Experts of a small language model: 160 SwiGLU neurons an expert.
Below are experts of layer 4 (counted from 0) of a mixture-of-experts language model. Rows are named router (the router's row for the expert), gate (a neuron's input weights, with its number), up (a neuron's input weights, with its number) and show model dimensions 0-159. Each number is 500 + 40 x the weight over its row's rms, rounded and kept within 0 to 999. Numbers have three digits each.
Before each expert's rows: a language model's description of what the expert responds to. This comes from a sample of Wikipedia text that the model never trained on.

# expert 56
Description: Bare spaces and markup before numbers in tables and lists, plus LaTeX alignment ampersands, °N coordinates, £, ISBN, month names.
router:486552536555455532555544524496533560466505515522564526446464535490480538524471491514540559481519543480546529486513435560576467545471462582510470529471558468467475500442492475490535513540541539482443451507468522497511529442510437436562457534528573483474485481447544525481444525515509495467499517537451473427481553481469522514471468573509556478554562518446482444516516495506463437446458518452581442470533424555477546526504484482514454538478507552451421518463530424568570511542437538
gate2:489516546503591448456501535514427550474454514463480533513524501513603457532426555439524503496412563485497490440510500481529498516513466545517473505435515422538574515452491527504544517526484534531493473536418476478522496536538406477472548509503529508604422399518522496473474486439556461517477476503481447530502491503532538524496543495518545480552449558507523495573480524514532434507494496505469474431537453517487572454545555444490491570490505483496524454532476401526480477537460542
up2:521465551449562520473539528519493510568532498511560517443506495485415377547504525433497491447560469544413456504515499536461588516494464499525550487483539459562566434524479471555478514451494493517479486546565492450528521512449407506541539608502533483488495499507530506461454525501466535501579462498543497532488498522563485482446459479458474450505514497421441450447550433524465500451485555544508555517560469522525497451461531477516511450472473512497541535528599515510476519463478477
gate3:507494493510454523487470489495463494491577481541537561544471457519455450590481501474478588518506523391477527487556480469501529562457429604538519479556474457586525493397539489475400486466540543527473484541559495490586465515459418514509484530495471447516467529473522540493533485511559484489473505493528530604481447440464490470509470460534479533562514495550540544517491460484445457498535480516551535538489468515477527509519439524455507564496496552444481454488535519499451512459537429
up3:428504471491470558485445453414447536514491504501564511536577521518485538487494485474498469540457473482493553524550467537459474471536410560577467478554537502407457504579479478447472541604505522442467425498492468517488521473512493502458509522542504499480464492438513473502548368471442506537562487521432495502542571514569542517532540511435457521548500538516482491460438523517533473520504505547514431568479513512482474456526562499521471536489522503524490515489493595527415504519533480
gate4:495539551494564531524518501482432537425432549418494532507484554548477520488428434541460506444470539485528491509535545492618463491531513489442465481597582547508502466450450425435500502479488493554528561450485483490504511488528503537542458480550543428488475497448547548531440453519457539436509469554523449501487496442503531547435470428495433432560487503452451525505525496449513471468531517490526451490514462549522463522522544479473511537509474497540484547576482489505534493453460434
up4:495468490498547504563551443512586491526409478503530430447522507520458489475555460522502553488535465493481556482453504520574462486518475475469593471537483488429519513474452528517418506467539468497463516460524478516455447505393513453490517533511515495487435515441477541503446449463473470492537408476560460486533457504527393488501566529423444518489586424533472574552526483505572492490445473581512449480423493525570474510490517517526519500519517518487506460541475533499474521463507520
gate5:447529512488511438495531477615503499482455555543509524502515531473562474542511439551482583513469562515504501512502510479498510547517475445503513479517521528485532501520469450566514539583429472497571494495496450511506559493490484510474564494516474531436530475492541529512541500545515448536568489404544486435524527485479503530592526627461520526494536416460568479551452527490533460475489525471485452501503488598512466481586447503495495490519505538522531490529537556620488437504530540
up5:522471467566475515555497468568522551476448548446496428535484502473507527551475503535407482482483450498526443499465511471571500546477440570484435512510532546518435449518464485451524572475491463419481447520474615511439517476443509518452413455435528481528550563508441584561501475530469450492449433532531496541530476504576442548544460499506598533497444459511542483541495505447459473492498497549489534509570492510511523518468533484494505526508445507513493495504544525458555541496528509
gate6:539508518558502417436486594467506539567404445500553542499481508443531486477474497572514533470512495546531514465568479571439478412513530514533494508458457516509541551477454595499504470439508535456550490471464548489516594472505516485500523476509577481503508539540509473506490543491437491457508463477483522465502457482528508498497538568466503564545473507447426543505529563508466563491500516557534528534492502536482498397539548521458456448547489468489511438550525455549591570515472491
up6:485516495507534471507469511497552557538520535484484497528572436510568463499526505468444432429559515493465472460488434531515447542522525448523509510475471452462562499580521523475471453465509492490518579468530504457566532539510507432456482518531521468436462449483520538474473466559469413553540496519524463432535511471507506510479533465465426558516520462451462503559495558509481482468447459362539478592548562438543469512564470455468475482429512543458563444497529528477518522514507491
gate7:535550534532463569541497492427489407524487445480582514463461470486519544484537539521503544520537443471479531480451479482499529489512435487528428500511439457497502570550471476439519478560514486542403439569518513509528463548546462531491527457510491518462530501565483541505518511486552481388493461489445443446467547498534471542485467486543516516528545500515485511517468488484538494457386532516515536491573477572463570487536534454546563494484624501456514560483450510514481467503476462
up7:538572528502565505508534473529459503441474456446509532457523477613527451436531524471438457533491556509529468512460483558533541477560516501507492473510434515485475459481477509531493511508431483562531488506439509649492509501479528506473503555535509512403509511489523580477520489511519449495506481530531550435559528473494507517494498542486498536491482501519574500519514457559550532487493474429543432542480548476425567437437436484466445530547523556471542582431473440472473481539492478
gate8:551522508500472476459513470477514454475462469494489546511485553561468490489509447398495550501451607510501483539478433568497492525500516527574491535518575509451491479561464481483443469502484462463441465505540508507530470471525496442541489578523542511489434515429426460494537604548460538487487584518544524530424529542480489462483483371441403548534500530499440494527500518512534514482454486548438489540526508538482471527463550474478473439486464506530497538524520484455490440486474569
up8:467531519483495499550462482523479562450485477508438471539482474523467507486513502463471459517506564520545470475569508559480506492534555522536535531501523496546492468504499489508434448523519524470530458494589538565534556461493491493510503515520482535488506472535491479434527462558485561499479494588410511566481512566524470474453467514487488516532461502402425438529459503524495549520506507399532528414454479488485459510496476447438463510390570461631567503440497506457490482558530422
gate9:535476474488475493510484532502484514500483458516556481503435461606469512557500521472549456496504553529540514487432506452505448535500556489462547552481525497531445501501513522510527421492540478496516563508517501524494490388537518497592547482506596598494445520510463472528518549440479408533428513490449458449501537510476507487571525512507549523449572447503431453447479441509401457490488458430501452468567494534520524548473544553531543513454522506535501563488536444493512548515546495
up9:545463460500520552486559484494518493504543506499433542448508530522487511497491509446477506477439435491510516476518528559504484528513523577579539494524498494501450515518562555572461523477483592456432523513494588473471429495513529481444476485498515453483393581469506545541538587473516491561579465503528540449504453551485553530512441530514462601590416567499527529437510491502533511423497513493434490485509503452428486441427505484501530508483513510483458530483540477510481533522442482
gate10:504465492485459469521562513463525545488542482509469498600472430450517487543514516440550484478465456441523503499570402502515563509562458540458465544481511466509436467421518470494512470528517472437534457494439478489463555522491508411497495507505421522503432434400573525487565505465466502494535434472502462494533448472507564509530506442521498468545420475515494553494492477524464567516516504492499475462443527609517534431420555449483493560504508487480487546497531545481520555517462507
up10:558485472466451520490481523495498506484556460486516492434462526482459461482559461564470427530477489510471478468525536443403474453487517546514491427465493551490519473482524473496531490513443466541492502416428533480578548496546546487551503438506532503456469542529448471395524462491429523469522527451552456535504524482496501483563479517536472477401533482491528506489512533486462462519445486500508395596533487497477518492555524480493431540430519417507460450468538540510469564592546535
gate11:586538489462449461535486492503539544509497531504534510477495538482523459548518479523552444517471502487458486467508467438517456441448527500555523573483443501546521517522468548480524487524506542450505547555520489412531535531394484535475498500541543460521533447479539551533509544547581475475580513461533421517466463511429494478468466513446511487492495553472512467433503519455511510490480422503562529469511500569481537506453474482465424501523481454599452496560562620508499513541400503
up11:447506479546526535495524480419513531521492574502432494503549484608512476534512502494525443458474535501537539506523499530512509598521540465473423555494502575502556533526436514472521502436495470454403470443490510539525506483477483436478558552455486554515471507486541462470517484490414539532494504504467392522478565484511488565533560528497417448503510446488565480510479414529482480469485502500461404498425449516495487446506456507519580553475484471498471530485530518455448442450499474
gate12:544519496570508518469485527526436512421539444506506566477502515470528426576520483528465536571560506537552544493485531512549516441471482562478457442474449455620496550479517519500507521503400542483479462465501528516533518469436520525569516563465581409504498497493492561464494567548493472509508565544504522522461543505459502481518426454538544548483516466479484490520599452436470473493477483567446546495514489538502493531474493568473474463532542539439479474549529476491543423497469515
up12:512531583490512508480526465554490486510491482430479474480513524513513432551577494499451442491505478572537497534520463480548495536483517494508525540504473558478495444532557448551504464468499482519511487476483460496486523532526525533479501454465488524515515465444502504530513536628551466448517484462467487485522416500424449510514587564490539458530637475534519529441495438490437499474477501535555414493424552507546527491503430548533479571541505430533541499440485518457557569517479574
gate13:498506472501509464531508534542504516471460523503501521506509457502452480518462469519485526415509558511470491494478518484445443525521359554551528403459516517495512505480512505519582530462524543477517489528479462555512561449484489529487463464455508603516483504462501586463524468530520480485490463491509467497535487479483568543512555410579513451543479470474431476579534513490517503509421438514510443536480549491398507527538499457463512565584499507421405484463557500534472550557496535
up13:483489551472460506459522537575560488500454572440441476484459472497577503496503555539544542516469484508533515456484522407586521510461535431460500510515571556507535522498523424452464479605494440541579463522500493477557588459465473487524526464516491456524480484545561514556530519426471525442510510545498517497467551505577540528492483540570460480497507512498500527462446497490490494465518506560480485456522429450481527487475502514548419518530514499467563483500462410480452446545418459
gate14:540480547563533545573498548468447520500505544557492471491512513528419531519525526522449450427472520496471532500480533581500479537482457476553485434500529519491440480525465586454548502510490538508490489485473446475461490515478536506548506499498526559449543551543583500482527534551486479427540429537509459433533500531492501500532536407473533565559457500527464501440511492562520445523531624441469551441530499467523576460505472498499535478534414525472436441499514513469576541478459507
up14:484415553521516492514459466453531484475488505458487524495439521563534526510538520554472482484528540557564447507479525499570554541517502518538350508570400482510425486526470541450494534509523488523467509479497459495480433485481459505547560458525457538516449493499567409489494536490458479497496440534432503604535546496445514482520514446462514464493483505499432468426547503473522475478462506541505569560553517500546475463448455580469471491536468492478476488528466536486535564486426524
gate15:546551506474508501531509564524527539403466501473485489483544412492478505520458511464449534590509522481483544520502464519538482514422439484547498504443501449561540514428401523532450479539508545525522458490516490540489461529455567498509503468489483528397498458449501480433537513493476526451492510549544556509468611512506519427547423456500498496532521473440456521478516548503509478544501474552502559454498430487595569480540518490531483485495576497473475412502504565551465475461482536
up15:499505469475551425501429490465493523467498472501440492490501442474436522527416507546513501498466502561481540488453530483511444470492502501529480537556407509503504508432584500539387479479480498547514559601518524538531449484493461480548444468467511524456570537470500432455475497521499440553525451466540473473435518539514535422433422518456482488496556496519452495408443465532479486466458506482514553453540549495514515566473529537530450504507487495573512517528506526531438431453519432
gate16:592456453480540534488501495487487505431605476501548471528484499528567468512509482494495526489517433506485493509539499476486510525466487576440457505462547566412434521493499549496493474534523534429497528435530545483481517541450527569516487554503580516462571524429471539497520469520511450513480479428565454525457487551462437503480474601485447512516526483471447487621535492489558444475496442522534472446469463554468499464537492517491493522533544534482477532411439525561463496467519447
up16:468507423552501469503506521573487447527472473545530521526513486457570475499516455497477533563544559565532449482470449487480446578495488496497506489563485440493512553485512473542461611456500468442498500536472494500504486479493526585485434496464591509475530472577530565548529517533484515481454500490560435428531443449410499546477450507544528518530561586518505500424572502487489430524493487506550540464499424540464454493531516515495555446561499481490508537540521445490438514443507472
gate17:454489503511500539499481517441526515509536516550487454520511441527439481533514451514454550538449477541506441555475489513538423421451478556499471512510527437536522525516440478482547506529501479469466457513494531502509492525435494490647462458534547482494480507467462468444463529521503520492478473449516507540517478472427541465520538424483538492511453510514497393495464461427468484451583527409491575525412500495431533539529493446526489531585460505478539438490453462445556541500454448
up17:496473464563462482478479518566432523466464510462454507535451513465488480479536516477504560447462461530504475470496487519501531541542468470393500426540499542444488500488516488593439505545488563526439504489501533534469473521523543580569495573456516553517471492518476530486516525455507509473547530435403508467518557436490557456448544580512515467449515513504488518541497464516646489578495511453509421486517489503480498544562496483489485504426471429456546537519500504566472454489444474
gate18:504536450511399494483482470552463497505566492522488423503500465512484515546462423539521482490525565464555575437560519469524450528546451491528511590571489517508435490517516518530451513566435426464496518497509469418506564455594527430575533519490520434511469520476550510561570489473463511530508501515570514501455532523533521493498473458495530493503566483449515538552501478539457442481469439498484599540475489503507459570426498486474469513438464530447537433492511554487495490487469502
up18:526453455537538403566535441482572469546497540482459477469456513437471494606563510600448572474474456547457454458511501456486532536534508519527523484423480512525487526503488470469470458453497442548442491512476487508534531572530481537525487490452514557503471598592468481515559515481528505510452503532575494462488521478527498518506471505496481456453545529563491424427509459498467482494467531452503509461470529431526552451508438455562469500534461523525457530520562452509445532526437504
gate19:495469574502488564532454490415533501477488503540497455488537487517471487551564504553536497482520579501521462543510513477507466422497487589484444497482533512497529578529493403466496456557546482532512489593493456485487497507508499461423453480546527529476433526429529554491471565408433444567501489556473470477519529452559489501437499492559458527481569455511501436447484563559454496504524508549455586520496513453493580489446455521518507516529446435521438509504509505515455496535482481
up19:430541451493514520604411538491601521528450456472476545419483429469492528501496539532396473526413453555519528489512494500548394444437512472527510500482504519508549557510465477494467493548568484480485483519422504575504544543502467459493461525557466464461498513573506516450455501460451500495470449538535486487544507497500437533454560469499454504507478488478459479471498506555507486474460514459464521472512577586465490484499492455432547475493539507565525568510530497447506466509448458
gate20:556498482488505489503452515472628523566522531563518437536490490460518514488556484448480523501495526561490489517477480510540424536469561471485438499486535532530468533455520435509491509529496486459515492509502477521509553501445496460490464519506445498528507532565601591476474537498451508497581469542432453474522531592474493513518500488537522511505547496512623488513506417597505496477476480501478502491457451542489411525528440521487492481503524507612554494517556537532582545503505413
up20:514392529514538502473476523513565540580516504461476511493499517458535549463502437481497532524434507473504443463475510480538434595526509527437522498533503437557512505520450486484442419490539550484490513520439533541540547527449544475503508519442521607458518451571425523487520561477570473519475515447430598449482491479516536472527486560540535565535525537541533492542521541491464513462447504557483490520458502504567462496511458452527497458445489570483539545508524472434467479502498421
gate21:499587433515463535475567543551460547504516471524493529441506526491447503541480544555491504517488510540505529473456560505447474510476441541556547466528475455561489521480431444519509470513559497511474526517500623475528524515541485574482483557508498548432501527463576536462559451492442505523465480544492469440400549540489565517458536546537532561470489531447453488493503521439410422473552516547572502473523438494471524496515460546534542544525489483568533507533477473458502450532502452
up21:490553497518527447460488500500459520524553464455534540516487492534519550540590501520474558496465481495461566520446508501467442555526438484633515520488556500492475559476450469583535449502534478571528476548558479556506510521572515486453542416494485463531481467528526521520481480487447474485467495534460480518546489446483526486442465477466492524541525511509483585414565529495361537416517486498458518491446444460445444571452531494457466519510500463528505467479453507487466555514536492
gate22:579486512526466487548520476513463555520551560500453463523550501588511580555432467469511518454564521519491539552556440537493505512498535548439477508517603531499518507502484475414498549518476497544503471565500490516535544451559591449441486453479551435501531474537491523531486436555549507528459558566516572448461556540565477504498554547502528501510540575518497486489520514543517481478572555525517487553526461452498511575566528520566517486475545562548523444479480460516508477485494523
up22:493515580486497505501494496491508536488538543447530560508429438454513511470545434514498514398533461463579505505458531500486496511427475430501400526636503514535467505557511468498471398492492498523487521464481506460490507494481487536506484502490427524580507469493480532514438504465529482518502494465534543399568464534563406429472517527520508518495455501552504519493451409569480487466499470466537457533511512483518501457507493529466505404449555556503506570502514557497520532554486477
gate23:464517502514414513486462490507478489485449508518540538497476489442510556457524489438561566527518567459548519448463496533503615481541425478517550449508478479499507498492541441458455440470476507514522451500555532509592497550513388491517538526486499484508514429525523534493472493496482531486543474518515476513488540540398482506465564530430580499472518603523566507542560475522462490509476520541523588542482483521465506505500472472490432513589590545538490587496490478495508454518475446
up23:500450489517513533481484450492573464495501513498419511461480437464549512525481541490470487477454532474507520467472504492520560569470553476504504538487464563517593527439514587482408506550523480496501492440521377476487452500535566443526506571505440562532484495445497417466441587505479545453602598435516506423451519554476575506502455497502457495477457438521533458490537519530507493527503515542491472542535473494486494490493497485503533522480475552540561473562515538489546486449511477
gate24:507518481475476474481481466521484548492466464539471451498428441483493485485498451504602523488486503460562512506492441501569468410582459514516467465541517515531516509451564555498433477568421506551482477523493498469425420453516511506537511482446452556496474513521499543558501515469496429501517471472480481420520509483486520405515545588498474479542518579503471460543506525597553529528549442506465449563467454512477526521533434557523487537496431511537487532552487485430512569531501568
up24:521442531485570449553470446576519501523509580467476418502502484529485576552533434522519527530514460524499463479491509500504461482566533478485508418563499557560476454443527479535488555539540472555482492502441440495485490470545498438524517416490455515415441405498551522482529531448517487494477472454505475524536524433506524531515462528549547463557511485493541487536508515530524474491491486500453385500546510471446487498430517498505516451492494554481572474424477590463464473423539463
gate25:502529589504487495403529505482442459418487471507473489486486480470491496524512478491468528484534440541458522512474515527514432531493528492514379541496512515531494539545530428457388527563537495513515494519500397481558484468523509473498459590552467457537518575506483509511469516479486492477510572513483526478540448518441545524548464435546516540480562515468547530465468517553528467460522557473464467485521475474618484520464476461465497579483434564475432512546489540570522478508534447
up25:455448455466553459514427464498468508525521472453509520494499517526504525527435404506557505519561465522408482425506538507466493504511470429495511516586479558516466491495566500507475556526458534563473425477549523498492527517496543494531526434538561520460529501510541405442499446498510530494427531567486505464453470517467463447462584441403486428491509473518474503461465507481417431415585556512463467496477526514570513518501499505488507522542524589526480517457496516474505482469536513
gate26:550545586566444421494493514452459456477584587516531564436490520540536476524504525499504488468508490486501416453431465485475541533523516551435445550467565520376474479530488440508517598491505506449505434515492501544437517514473427538470495496477540472448440531530506491487527505511479506539484515444472521504473470488478498442452548563562430473459496548474528508476584516545447505548477466461526520493479548461498419498517463446521465517414444527473517475506458532498487493478475494
up26:500488618507438431482485508500501497498474498497486501468531519518550428484495552493543502464509513478588541437466455521580518553520407553515536539495475521477475432515580532459545552416480455540492466539488491496498464474426481490472549445569442531452432512528473481470521499479515536485521513520490494484591441499428465449498545515512498480554486542547482464500543482562541514556480434488457537565552490547573473473462496429510474487514493496460474536490500478515477513514418615
gate27:448460560493504557503480473491466553527573495510448535512494527635466453494494456501488539491551532414512530459508503540541442517506505444496526556459494498575574575453468496557507510538564492510447504490461474482516485380493500479584428470515520487616453458535562513480531496556471532470479465504419524477415504495504531496499498493549425527528475512516451519499442515514539469483557496513513543456477503446522470512550449476465487525519464578481468536477511509422527442526512517
up27:505473517534537495477509509502526490465531607471460448519462387492469471505556560503492521513558532494484550471491505467538489538541442480580467541538472493492573497507557532557472444493521510483499483504467451534440491464463568468512495498566504479453435529592501431453392492585497539531502487482458469490517522449491476457462467520473507570470493476482487458533508491436417479519456465454525466517511394420503418513443471511471552545569513519520508455480519458459478567478514538
gate28:494531524559547499454508491475526518494471563461504489539435494540463490529511531431548494486578495537543503524470500501456449454516504543534473457452403467506437509521498434483492531548549473488459462456549452482462505511482455431521498505492540506559523543547530478495415427558566564539499413484485401507419542488486556545494502507438504515521531511545477530431428545562512483472469559506421504548554443505450565443425533499473495476503480555532472512497453462463562532480531491
up28:472458530458504507528508479502486468531472475488478559429533518553468468501568532476515475438540522509557508562496506503497497429494551475504532403548493511456548532466371469542476524470498506517450464516482504440489528497504508441509508508531489490511456443510505507470475511460430510445549487560505412516562513513467446546466426479454504458551544512464616538428608510470479521510460461450530507431572470480477465480410493515462505532460546426477519521503463515477529451428523549
gate29:506534548502563520542438492595546544470514542537467538468547449539572513473504494502502518490495515456503497464528376497531464566497523508575519474503486494499472518521489498535536454533458506510535529564478547540486484493489416442488501460505581485512561434490503531495501499493482507477560520498485478495509501444471419457493517493528490595508510496465506595359509513479522525442480425515529502454544511506508463468546476544408407411492486540496541522465423538557483513457518499
up29:518467511495536504523568452598450568483568518523532536524517509450507465526463512469439500482530527441561491499521505522457477519505509544542479609485434546428514527495457572522490482457531471509392507489413488558507472490505540516464508485452523480488487471516514484463444444494533517493488495471390551468434474475444442443513533500531486449476464546514487477442460503498563494492566529512500536493513489448552520438429487547469485529531470563548570425538561532441510488442525432
gate30:539480487496562459485414560528540533452531449504431429392505508478404486536433536488472477533506465506559510523507502515518486524490495442474569570557528533504489534537466522603572537534572418521463470509432505455486506441495489438498504517556542472477524462530479504506523522481433538477501491549460465483464457488521583533515486543457506532447434440506420514493430509512521456508481533470505470506492530450534526539460437457563507538520452456531450533549512520466455521519456443
up30:593470480573511545493501524516526476505504458524551535476510526477500507499487432486606498466503510523437611530553521533502403450474554428505545531474532522451533544513525515510508534552474499483467512476532429510487502548496429527491525461511484520591552498500505502461492547478490461546481563444591496537503576562484482483459513436487455480510456462462499432558501552515486476483488470496555541593506533438479473554484558500471472503503428535566520458440432466529548466558519527
gate31:509463536427485464551490530476492516551472481458580463481491504519602421462453494534469532559459540532517424539524512501548527516566476509501495549461486511459543438528561559553497511488591427493413416420562511468532519520502473529552518522452519497511539475525534483562462505506495586488508492528488487453467502437459504524496438566505532536487506502458515461530496474480533517480579513531483458446427485498453598477463532555574547460515476460482498461496567458522470536520448475
up31:453524486519546436469542484462513529463528415578416552574496514495474526448501491525473489473522481454496463447550502518406553525477439442494539466496489509470429516440449519510490472490488534542493515518506531504479443399525481497454479486483480501518489525427509455575507463466551461510512482418489463468519505519563428501473580471510572596474524502461497525486499538453548491495491561461505451466510525514474426478570404501503461565451500516438550484525522461482551489501583550
gate32:435539553492434503531551505440525493568500486505575451568476475463471582483525520535572508436518486546501569526466503481442464442490526464502452505474530473397554487534524503521521545457519484499528509507425555509484527513560454527573484549488501538495497520496454532546532540475501452449518481471504499530536561452568567529501437527490499508545473434482441461484574429541563495504540507543529517533515452508565552445502457469518536499452507472580469520472506507560559485401459445
up32:573456568497486520569435491514392499511463477518435451472572484503441484558526450427478524535505526504476444433535464459529496422539467457454492473493505475543544475450566433464554476515457506507460430449478516471448478554487532454511509458495474543447459529505474537556448504585498521505446418451511466452516454514511534509536503465410458518471478466483493403521433517539548550454484490499494499525492477539553456539465607489497475495528483518511529523501507497531541557534535532
gate33:443475506495397527537448469458546506541488488443521518468505531563425500550482424424512530545495444508495479507493497551539424524489530542472474438470525522493601495554524489482421560520552457507469511581477512437543451509528471517525518447575505516541563523559489524578505564477487447493478511531490551506560547535494514535547450509463472514551470465431502409453550524549458435535521494489505516462561523509477518529520518476554498460554507469563436521471455512544480569533473514
up33:499488457435447487520469513457524513568530556466504451480579503544450429458464505468511550579461528466548537535584544520475514511539511585470468464486537480547480538477499486453477533501431496529499522498478510444414487506501475463532484596510518567439505492512462473564436484524502508426484543407526525461487488458484437441558450494487481501451518494506498451522505506478434557458502473538549534476509516510438486603573511466486535493447437448564557467464446545503478497511547549
gate34:537521476443522504564525574470482498520529517500464477585534519448462417427500477479500498464516531482465556488514478549549540476452569511518532455464508474474440432520507495480528491506522546533446476507423502536534558484438491508523439525500516587445476474526574462507520454518476502541485540462462503513418533504448548500460492534502533538468569560476501464516506649576433519518485459496491478459508411561509505516480456532476448500477559569532521516528508485475434503415552517
up34:469528535431553492471504510496456472471560573471522460487496620491451548495484537544537498415454507567496470496520489494504544502475426505518534496432534539498485542515544543450478479475481514571567473480493443545540579476499453487533504546478518476523467423436456487466519580503516476500458485620435508529529544560512569488453495551532458503527533499503550493440513488461519484522554387434482454493520533461435505458440461514535539499536463499505493501475496411482508556519469491
gate35:496493472485487432529499478497491510509386505574528512390511526462567474551466453543513549525465474519455602477544502471519433570468463548496486513542505496482527559505508478483464512557481494520451484553527493447486508433485533558498530512536485521565489579541549490539515458487513535477466425590535457462527540465464495484525564543501468417498543456476501566472478502562521490486554498458613495467588476490432498500506438482480506534473486554460516504559527513544494484510543574
up35:520481497486535520513591444523505508559471528408474494515473516538478507550498560482503478444377423554436454476450469433519575492506459520497556438463463488540466459497490460476517546474443471491511538485481574579550521573493463461532503433525530457513441444495566474475531456450461536562531570575555565431465404511483496516471471534445526517482476473481546488470508485500467473480493483489454496463493525472459515476433548547477535548428530434522505478506506480514493548495495487
gate36:535520532515424493545508513489551513501519470543476511502515496497523489519429480500443526505554538518502485430524494398557561475596537462491535559428540581532458547482525422529478461523468532508444555535511444444479545545477472531535543512500535426500482501487535516534479463483473463434455552487483458527442462494540458535475397457439540538452441466438457481526532409543518462427517561524545481528507468505477525453481532456502494513417520478474516539515519442499519578475468553
up36:528493447469441512525502544460523456559543622386483430475534548454531458526534559555508498536493466523547577518520485485498520479474536524560551521550429488552481490452541493520568493467440514571523417528519594492472495509507439473554470552425476500475568434549498500517500498513534532563519507542563496486464582487479533495522505456480463479578504521547476493513524546474518522516525540502564433539467421497469492490501528538542434487532488482458495497519434532479473462557495497
gate37:504546447481475483454572480437508542507407474542548496454513473492475551514445529455607478482498442506443489503512475481457524492477483550516494488522540522443432479544531476458503450465484507494584467453482548445492437517574440460582434534480506512554500496500526549502503522489423512473478542470508453431534489466516458480501542470548486450506431495500473501461525559490500524482496541548571416498528525468554505433557360466499509517543466560426464481459509550495537481493473532
up37:457573511541471475528578463574461455530474506571464443571524528465567527544525471502461447508542463536485537490535510536534474405478490479518520546494488541538577470542445583509430495486521514517481500507495522525561478506523512454517521483424563495466512539557535539475550542538506514480499481486474468467471504430451550451441561531504471490477489512463554511549519535521446441468569533543553538492556432541559521408517495458509588521562534541468463550504464558433500468489507466
gate38:455421583565497552533559459444519470503529527491503488514472507535537464591445484483487561543512444583536484497584519487484545595516593466452443510456540504529453474467505464475535492508468476584502466495469480578557509512498489522514494500487545462356474484544465497481552528508477500534497528460469526457505488563539528511486562572507460500593537530489493457529481476457471462528510512453511508476493487574525549443524540504468500556463450557460520459553547521473517508484535458
up38:529488504424487535405500522468509535454510541588517504513565477589478487497537440407543562439520474449431534466499542521533499537540492488581482497487478540483498517555519497576507511553571483561483529488541513385441523570477478503509541503582481541513429530419540537445471504473451507509471500500538511479558488550562569483443480499524468542468519539532459431498483509518465570437533531526501476506539525481453572483506439547529506525482488501579523498466467511494520482502463465
gate39:564496493475479522524497508471463488485528529465473483444451573570497523479568561526489449542506544425549528507453476549469495547468492497506527533498491469487536624511521548511519572518483495495561446522482585574473528443520426475470492559524527529476621514521513561542546468474497511534417556448501439492491454428537462506491489520488498528573533555448491463454430529524538460500512536471513463505540501418516498498564463511495489505437549514422559514573467505502488445473513529
up39:494516557464508433549534487505513487522478566428437457490600484538494494428510491515588559515480522487547483518505462499493488515502532555500528508530533476470442492496534516473588429479530434492488515552491532500403514440527568442510501515512503526462515492465507566392474489461552406506475488449496481498566494406470533538522504469512474456485482530516480575514398506472514503496513496598542518470493455485535500484544501547507465483564504550422519550499528586491426524523456480
gate40:490480500511483541468565554519526519491571534430544500482441421513458504567513522483517529566632467534502509487464493432458568540522434532494521502493569467500483468486513398468524494529591538485517555554494530496550554538457457513516550442470507574495452453556490508487517468518520582478474500425445595501566565490517510503540515488542505551513486500436491447505534529528520461520520512535567474546480489521453497449465505564552483440541535516539501474506462487485513484522435436
up40:529505501491552572481486510561478506493439527509503500505493498459559540445536528416506543450513501547466451519495486574493582398485454459478484488449531472457464464541517489533468551566523418535535565564478434456481505551511459480470567483512494426519463474464479534521472490548454470520482499473502597455474438514519533537478500451510536455536511485540548543552514468505451468551417560493529569438468521477468534592479544509524474498542493531600488415465552512512510517517469524
gate41:482512524469495467537548467460481548485513486510482548493508420426528460546576540538559488526596430506476525487481465534511461542519504512488488542529468491429518493469452501505472523557398529478531481523465490455445463475481595524547390553512519484508459549517498476490484532585526463525570513520501454498533506426454498531463513525462508504452460436506505448495462496519521509533467528478524562529473364429492481472485564549485532570584491507467440457465526425522530480469509521
up41:468519548482513509479520432517499453395496468574496496474445468510472572498573519496495504534475495539450484461556553487588488573438518561510483424487546479510493529473544515529534484493492491520543446539514544541516502491470525418448495501516480528480529522482518508464491512622464520506510481406480554533583461605552516519479507440486509516503422515536504457541579513436530501571493463505496484495465503522604469496490541456467575567484494508548508480498463497553552519514476576
gate42:499510468529498464469532547469494493452550505472468550423539522480475532460496539547426493486533471523484488525480447533433512534560445514524547541490528478462461479523475458451507483589478494564502527470499461529488438555516495464531527472438447521570494513462507497490438507520467496516449553579433422519473502519466480568453517477492526465533510509496463527471494532563511581426515564495432482558470547498487468618517544444493454453512486523463520559508544594470567523539443398
up42:483504493478494509519542538556459600549514476482518535518592519512489491478481461531475431525419498533580567512495513484490470452544471524540540494488510458500464491477549558505522530507423452574518562502523419531499494486468530461511500493477506554490488460460479576563519514511455498543501518554437441534494547491491468529522465495452546541446513514510536408435564463436479546504493514488566529458496500411571421530470538462536456507493392517517437565530519543476552553492550538
gate43:526492499519489432613523482525539554532537431514494459475476527450549469465484432509504576497604469487500485462527423442575505538478493520477557447498452465452442543485479482480484549531430519521499491474534534506437425510522518513485512449519596481494437429478533513527524556553475473505482506526526531494533492563524557500497492535572469447563476519538496470600492467547481476453512412537526468518523544497510427480483492455478467523441481500525525501489566472454541603466501473
up43:539492449527508530480523495498491550473496522464490436425471522476462496569482495476501474536468448515463586503538432493534415466456497529543512526562473572490484483579547480504524494510517511501533507482472503512503456522515577579520476507535509435493450495473519541487500475539532543500490503533572463541482601524488533505536517535502557500454475459519541545481598415576519533433529547474511509571443499547492513407481522470422557453510519516452491522438582594477478592513501495
gate44:571398442497453501505525500513513530459460490503489568420513523476602498431530518479515485477544538538497482544519507494548486552516558583547478436491455521547473528528470407468422487461547479423507473524456584478532479441482507476482479504538450528501541434489465568514426463529542519530448427470509554520495484539463493452460467543464477533577546489490467499467545517514523430487516511488526450473555464432541454507475443414502586457534494464469472539510503502520481528500490536
up44:469508468603431446545472471479504580478445526513469427499432520519565499395559513516504492444472593467465463505518495460523505487530600441503466485539449508485543618480467471522517437469507538483521495513488458482478520551509492485498567522532517456470515453625507485481505528484455478486483515514580491511514540513502513463499558486457429534552480533486439471510505447513465485477455566519550474524546510471481491496444450417481506558496430580553480505528465481507525536481476518